Weights of a small mixture-of-experts language model, trained from scratch on English Wikipedia: width 256, 293M tokens.
Below are experts of layer 9 (counted from 0) of a mixture-of-experts language model. Rows are named router (the router's row for the expert), gate (a neuron's input weights, with its number), up (a neuron's input weights, with its number) and show model dimensions 0-255. Each number is 128 + 24 x the weight over its row's rms, rounded and kept within 0 to 255. Numbers have three digits each.
Before each expert's rows: "gets" lists some tokens that make up at least twice as much of what it gets as of all text. This comes from a sample of Wikipedia text that the model never trained on. Tokens count by the router's weight.

# expert 0
gets: " of", " the", " for", " The", "ed", " their"
router:144133136148176121143134107189139134100115118144103121118108151118134115106089103103103128111094122126086111148144135154112152144112093129158140133139142173150138074179108152107115161131095144120136121101163102151094169140076125170133114124146110115109112165124074121125116110124139191127119140163150144112120112129130134136105058111152122127147117098109128099105134119099138150126116166148159155094137114092173139153128122162146069106101155111110157114141132129119118141092129101136119122152147110127089127162098153144134112126149136103148103134078107152120089108094121084093097115103100102134112050137082142131105192139166130128128151121124114168101113106116126115108100141169146118134100121131118120103104113156109122184124145114159160124127150115167144140122122144
gate0:155138126132133134146175116154130099109126161125118106120128083159100137158114095115099143110086129124106121070157116108157134165104116176124130089114109117113135127135089138150117054123123145157105153144097111110073152098134145115109127173122124170144168134132089145108128109126124144150111130145173125095154170162128124136133101170150142120137152112084130151196129128161094125112128115099106157106117132136148149100100118124138100125132151157104137168155148121105089144154124155121165110122093118122154102080142159130151151102123158141129141164107123153169140133144108133143143090115121154175157127111103155084120139148132136116046125141136147125148123126151139122136106131129121122157133150148147129153125159142125102076148193161144152143181108140130144145086146127
up0:097106109134107101141140147128161156123072148120099152156112115142089109067125125097100071172161151084110111073149108136187135180156117110119131130116118155109086119102171153100131106155127094122109131097082138122133159086114104139131115116134103143071116119123157137145127111114121109140145109132145102137125112148138117156110142202140164167158148129115063119149091130158132110144134084146157153111148134153108109118127115130131125126120138146191105124120119172121126135152111156090140171126173157121146129127151153130147146109137132174130140131110135105125131125135135123060160133138106104128118127100138146147164148112136087128152094090122139132125167162148126124123153121120114142128149159193128101136122138161142134114125132107110115139185132154088134109119113128
gate1:131127126140158127127106076137142116096065082055153137145123128096126169129151118124129141119127085121152139129100138160133164138140105118106135165107139069137121143122088132130138092135131108114112165124121167136136103174135119116095140149097099133115163089130110142135146173152158089122137080164158139126086160188126110081118143139137150160151145140090107113130144124103162149167130158108160151151146149100137152145109124109162102124132115154111185084110131073148121105111105146131121143153168111114143145145138121142142117128146131086099174095098151188184141118145153094165102131121143148138109091138122131155109109126115171154137104099108115111147153152151145111124115122144163116132161127125105113096137111089119115109140096116135120087125156131107152135119132121
up1:087130123149115118055124129129135141147114151159083143138149125130150125181138125129132147203163105177150132163110109180138137148126133160123120146169089095123140100115123147116097065152121155148126141145118140125169165123110122098101106122157153150121119097106119139090158115142188145110137106148123142157137129135137159123135127140133152152089111142137112125128121169091149115122131078142121093186144137120134098133120114117149106117188065140121128160154137143157139144142155136120104132119106155084159109190107133133129140104110122155107146121133153170150138111134153114089161159113138153145070149159155101124116138134129090128150117158153142129135119103120132111144134103124132090133117131113130145153126118107145101086111156118132125104082102154096097152135191146
gate2:131141095145120174160113137125148091123150101132112096170143121126101104130075126156184133126124121100150131074133119161102121113139150160116154095140113076149115104175121161141104074106122165107105153149153095091124122085123158136108098154149110133120142162131111151137119097098142116118127151138149072124126150111136111095128127145138153132122144119145094129171160138103133120122134102118182111131136127106150082121080084093192087083114154163118115128117116131152106141147098100077129170131138115106113127130123131149100121128138111119144125127152137181108146137081113123157157111079114169132151098114096112124109138136124126134169125136169151126141117096106104098144119143124136140156117142107153109108140123151115084139136086136159151063171158109114118142125150110
up2:140142098143144131153077120091150168143124097124144134173129152127151130080087137171139165115126141099140179117117142124168132126115093129157078089147114122119114113137137152132117148107172163096080121163150168134124151131157162091137117127173171125101131129117106153178150148140110112104140145139161138155107126134114116127119137115157121104125087121091149157118128136085138128168112118185159114152097186143121101135098151125182104094093114108119126126143110133184134165096129120127083133156116136135132117159148147098127123096115126108110158148157129143118112117107112089161123154104123147104138125142159158123170127135136129121128144139172144087104146147102135109132122129120077133096107144147126090136119120123112129124067107105104152096202144096150097123128126108
gate3:125113156108163160112112134153143130109120111121127113117102109127096166108105098128112146088123105111087109133119117138118160156163148137141112125108153091098179144121114076084201133128104153118102147154139148115122106137160136121177130107120110135132112066146152170099115144097076152118159166108168124098124139122104155119142109088131108141143171167106105150087154163181108141165163134124136145154146105137140131113116136120083126106149139100079100130135112136106119143104091137138145130132167111158115156113113130136165125148149121126133141115099067094140139108146167117130112146107112144156150107158126112118144128118152118105095117133079154136114118133124164125123143093112164108124088146136112090138099153093152125127180123117127130069072108105120118157093106156
up3:159139102135132110106136180116122140127154138151147139127101183123155089138138118114140155112115147128120119150152157122129115147145122180093109127136137164133100127136164152174125109105140084146107105113119119090096154115119113143131125146120120127168151168080149115130125076101098133127091105111114091112128139139172068172124131145150122095122082158131171165178094134133168117089130105195169113110161108125098159196130140136142150131089131117103130134107140135128136131098139129107125094140123141067125127122113122088131157122111134117136089100146168106178130161144120167135121106162118128103113164111114161125112137089121113114161108086145118120104163109119135139140102159124124128120147132128136119092144135154150086153083132086084131168147129141125131102168146116

# expert 3
gets: " the", " to", " of", " in", " on", " for"
router:116133123144157124130109137142146115090173135074140118133121128142117132134123156077118160112084133125108169110131159153152145140162114126160131097119136163167165103165105102090093153143138144101104164114117115138123154131090090137123117143125110116154104146170130139099112074120101155116102161147155109105096103122190117211112078135194136110143141146136135114120137111094123132136123160171172136074125118100163148141107128160143121096104144128098114163115114122122104163108146122112086128102139113131106095132155111119097113143165128138143133106091094096104105138132116118142078110143101150173104083160129102139111169168183129088128128141139120146091110124129135171133135147153111105135119144129131084141112133135144118143136140140102121139153113117160143165120127152
gate0:144087138097156146126106162150137148110159111123167098139107133131111167126131125113083131129170156135105134102122100126113153132123079135131092160140121121112155151136158092132155107120140151135122133111129140133140101144141089150127087133127161150094168122119102170159127151129106125074088153150141131158155156118139157114143110150138136139103106157118122110146121156149173114151153131162113132115146146129138132112087151124155177136148125133119125103122148096123110156092177079184130145132086094106137168132133138157130063183147168122119111135099189116177137087109137144166125133088142147133113135111163120115170124130074106104098117140088177087151125146140139090108103117161130116114127127095120098134115134139084131127155146124168141122143133100121178127144176126
up0:144136083121150130139110114118136122094129126113115116109159141138109139096145144135127105121153107151137167139120116125109133129094129158178118144142096089122127106095131095167124141161155093187136124150192161145157109099123128136095098127106112127171164130137143166104130117150143121139199119160146118154137086151098155119082136142158122123103117122137112144114141118132114124123117073135142122159126076149128131096121117118165166154156123146128110123109096119139168136124153111129098132161105152178092102121102139154095115124104138161169124141123161119138141141129131148110141128126146130113103140121147134110172160116141085075162157128109091147145146091093137063180114093151079135055131138161112154133128144130122138140068151095170136136130101107101141139136108122
gate1:125107125121121159098101164148159154107142170134112117098094144120152105107143102120188120143150063132144145123081120060177127134088124133133149128104126138111140137188123125096127130174148076128121100159130176165083113116173131113132152079159113160129107103103130138143128117156104125148105137144124122136088089173113128153123111124108099124104179147116112160104090133173135089116120145160163092115112119153114122128151147131153146101127125161164117127146128138109127160116151159113096129111144113116085121157127168171129130152130120120113132114142108095097137129151107143151113136134170163128103134112148134128167171104124125059130155147130160106115143085145079110143157114125137118120120111108123133101088135194115140104125134107135131121128136144132143151147165107
up1:096131091142100100092118111111141132136061127116149116128121136126185137088142065149176127119119118169142076098093118175194140174130119184169105099112131112152131145132121138102153131135177123139132091152124137125114148150137152111112082084167125099134127112105125194120119128142104101141110100151121132138111124158150127129140134109133106188152150142093060146063161140123146074127155159136130135100156108121136123153134132129123137114126144142128138124189128086128149128120110159116132121093119129110086083086103148099154154130143148116138103118142119118150133122131102106107121160163137157130159124097115129147147124118118141095109143136129164119114113114125166115113144134119173146124103133142106112143100164137105112123081146101111141109115146137124146143128149090
gate2:086151107103148147180136111111147137070124131137172116137134159127173144129130146119101083145153132163096129179087123153128125116120099085139107097134103163123121114125116092194136144133142132141112141149115120118132124051117166159117124117138126116145104124129119152089159117156131143127121139125145114126133127102083189143125142159143109126118152144097090161104144077134149146130112137142101162139166093143158123135119133084135095189134124119129152102103157120162132141103136135139127112121088133129154143126120152149094105156140171130146146154130116147187126161125107132127129144118145158122113151133120147097124139127145105088104128131129102149130143137095179126114070076143112113099116141168175153140090145127138124112153142125115066108152115123179109117121123184
up2:149138158124123101130116119144103137125121169147103141144094121123113092109139123117185166114160124102112151132154120134151116121074137140150163158155146113105107135105146144103136118122088127134161098145136163116136114187134122127116148110117144122093147135092125118184097153100139136126119109123082148152128127122160141102068149062101112119120151113155146115129124164150106116142128122099128116138131143086117119178138106132121136116122144101112119173146108118129175109173146121146155162100157096113100157147129155099126144087097092082097095102164121084073149117115147147139102097148134088128152147099149116146158101121110173173132105125100150119139150151185126154128140175153153147107139127101072136113108124144090150120156126134190137135144144120101136100143125097
gate3:157129132204129114118106140111141133116123136164094133146100141142118143119127175151133109130118154121153111142153181118124139098154126138187121136113159155124158134121116155147146163105158127103164101115115127132125113129103093098107182100100111146095114131154080149144105136123100152084151098126128128131142122113142120159114113154142098153143098093113140118107139136137136099087117148164207131069164166138121121128152145149172130137084133107104110134100143132149144130156095123165115097121129173132075089151137107143142091111123124105132133115099135150125064114131162138107147131117100151099159123145109113118099160146105160153105138125127079169123093115133114147137197138122072130131125131115188133118106117150105106144124166122129143157105151131113154123147120155
up3:112143142185101160118110144130133123099135100158077129149102139128143085118112147130182138133110115081142140136160155153137120116122120152141117111115171143137142140161122123156130099135127111083117117105144108148100143122106155121102149097118116139131140120188082147138132128121109145133114141117107140129074124128134115129091139154145130169136100107128109088104106107078117109113162177140147148104137156125150152111164159153173085135095146122113095138142105191129143170136107108132143107127150140183092115121121139160119120117154110126122165131113148136148102126164153155147140128158131121107172087146108108114090136121127121204122179152139093155098124131126133143122190157149138135124193141137161130080107110105103131145103149172142181107138131133116103142166140138

# expert 2
gets: "|", ".\n\n", ".\n", " |\n", " No", " part"
router:145132109120144101092143154100134099104108139096159124117128115118111126111160106084133107143161156111089133093093131091113145146156176126121123129141151092107154126119171135138100140125143124150123107089131133088085114099102146129149133144131142096119150158141151100150159137165163081131176153129140128150185156089159097121162149092118139199121123125116135070140132123180085131101121148121127134203087129128147107077131148137120161097121085111157120131147117163147098159119140129137128145112095117096183118095142083082143150107166136105128090151108115161133122146127105132164160098114121137128102119096147125116100088136121144110123122142132126122138133103096134136157162169106117136108100111144139109106074096138133111136151134115133141134107096154115091123103128116
gate0:115130151130136104132129141101155127146142121121139092148147123147094103150124110159137094141100134163130140132151085146123171143143149114151141103135084113078111161113180164147150119120108130135111154112104160119096132120151127148146085095130136149140136153138079131141152119130136156086129075156133137155131137142134130131135083084146146115146127093108165124121197132129149143047112143126124097149111157145153125138151138103141125121145089112144194076162106134150131147146113106123117124179129112146158113062129104118133142126140122055118132129129125104117148141128147120114139127097098140133125128138161162131147121087163066119137123097106066151122144113164172127084134117120147079137152090150116114077138118150119132116117140125178118112113150159139142123162140129
up0:078154142068127111137111105108107152107111156172133104143115162150139147138135134097125128108118127164130169123138131121097144150141165105140126088148111133143124100157102109175105073125098127124122065146131114141128141138157115091110158149068132108121088128138094065120121174168139068116135137150134146122121129133113128115138144143105120128174102131155152124108137134130132155137141115117120103090107094134146125149210121126123125103127113165132106172103131093103153106125146107141132141184147100110124116122109094155086127149135141146161118132138112111128154093127125093143134116108073123093145173134124120112108151126178141114097135134137157119123111100152100130098126135149098175156146158154155142160150148130149133146173117170161141158126083106136169132108109159
gate1:155134114102102105118116147108106138123123143083126120138104139087129106122138121160131094121170119093148136158116125144123154112068103121167164148106136115154125113155131106124104143113147167129139111119140074156147147127101120142102142151087122138122108113141158129148091103186138122122147127159167149149154132168167122133121125153133106166139098135114164125128111133115141101138140115097103181084078089134153108114170121095157165128106141151118110122129108128091135093212122157126132129129109102089106133094141134163139082109100199101143151120106149148093120130123130145142145155156121130083161129132088119153150120132090155165157122151166119094164153150141130122139145111118091101156107107147134142118125105123088137182174158146167131107115144129147139134121120087
up1:117103144123144187143131115165127111125148142157146145153139139111098155110093124146165120154124105117147121125063082102134128134148140119094111104111113156105125127127122164132157126145075109151092097138121175100139115098189115098140077118105103123117131121102071161094165172085102128134155137121115140165110113134090141114136098153139179140105131112140083120146096100135169119154147089134122108113153165130125126135143155087122122139140096084134119132140149117088133151104142134151140157091148125131136161174146100148125107100133110115138111137146122152127145105141079127144100082132134149130108146134156105110101169136079114062149133120123173129119156133112145126103113118169167133075145165096148145168140123109164142128095102139115134106129135127123100139136102090
gate2:131048155129084085099098091100100107095112164110129111140133117107106080126121127136111132142129131116117078118146113152102087131144144127063144133117129130137132154097136127160140115134155117101143123176142116120137147123119176131135180103135179123125127073164143166129139143138085095120128139124119092124157130135120126160089121124125129138131148141165155127122127135102101102104128096098114126116131090151109124096127112137117083106077111119145097127116096137138145150125145155169124112139090112094080144156128123113108141122134124137101110109108164125131156182133138099117127124169113146101177170111113110148138117122170131096102101142089154136121129105149124137179141115168150112125103100145141096119103091163143129101174135108094130128112140091080137097154190142
up2:115190137156171136131139133133153117149126133129125132152138153158169161119155162135126116088115172125141166147100146155135116109113110110163135173107128138063152111134091132092080143128116133121122172051092142102132124167128099145116081139122113159129125160093160114108104142127154133123157129171117142146099122103102116079155133103144131111122113126117108135146135135176159128145143118117138135119142150098139148119150128121139161155157119142099148129128133155124082089136143149090110108148151125145154136117096132129129101136109122120139160126130108147084131103143120180149145147123098085113118113186141136132158126125071113177139149103196144117144172137107123164151082163086116135133157141143128143129153160103119153170131145140142157151109102162177146155118120102
gate3:102099124112108128094100090072151146153060087128104090145131145093129120117164132117113093132089122120128126118093108115156070151137160133109082125141120113159121116126087141140101166096152135102130134101102131185123116158094148185116113151150183115124150111106161128138127128184092126183119124142131128141129156143174123075135165114145096134139146137147131115106153124120130107106137162129107151137126113137107132121159166121112157092106186149141134138124142127128088144089107101117147175173088133105121123130094140118119129112121094140134126159133091136153127125126121108129150141137095124147095111144098135114135115145189130112084097086123135100135109146149095122158116141156104148130147128116080127154144148110141135159104143107077118093128104094131134133145078139
up3:118128126119145129165130124192105132154185155118132158156155122121146122115114123147143142144146125131106115130150143158108155097119076125138151087085098139137114138141138123156117067125081126158120117156111146113108142070158105039139154142091066129138154117158087143137144139072179147099110135101166146115134123144117138113130128163083134120115139111072132130142115137146145174108116112138138103151137121169112092127130150133090096094131115151132107132156116102099143120123120125114101093108166137137146171134109120152151127139129162118127098117149135163104110113151122153123146122097119166094134136143158111091176122125116154142132144166136133145086107142126172139114124113077121107151102151138161163065134119121103131090104094140160144126153140139108127138117138150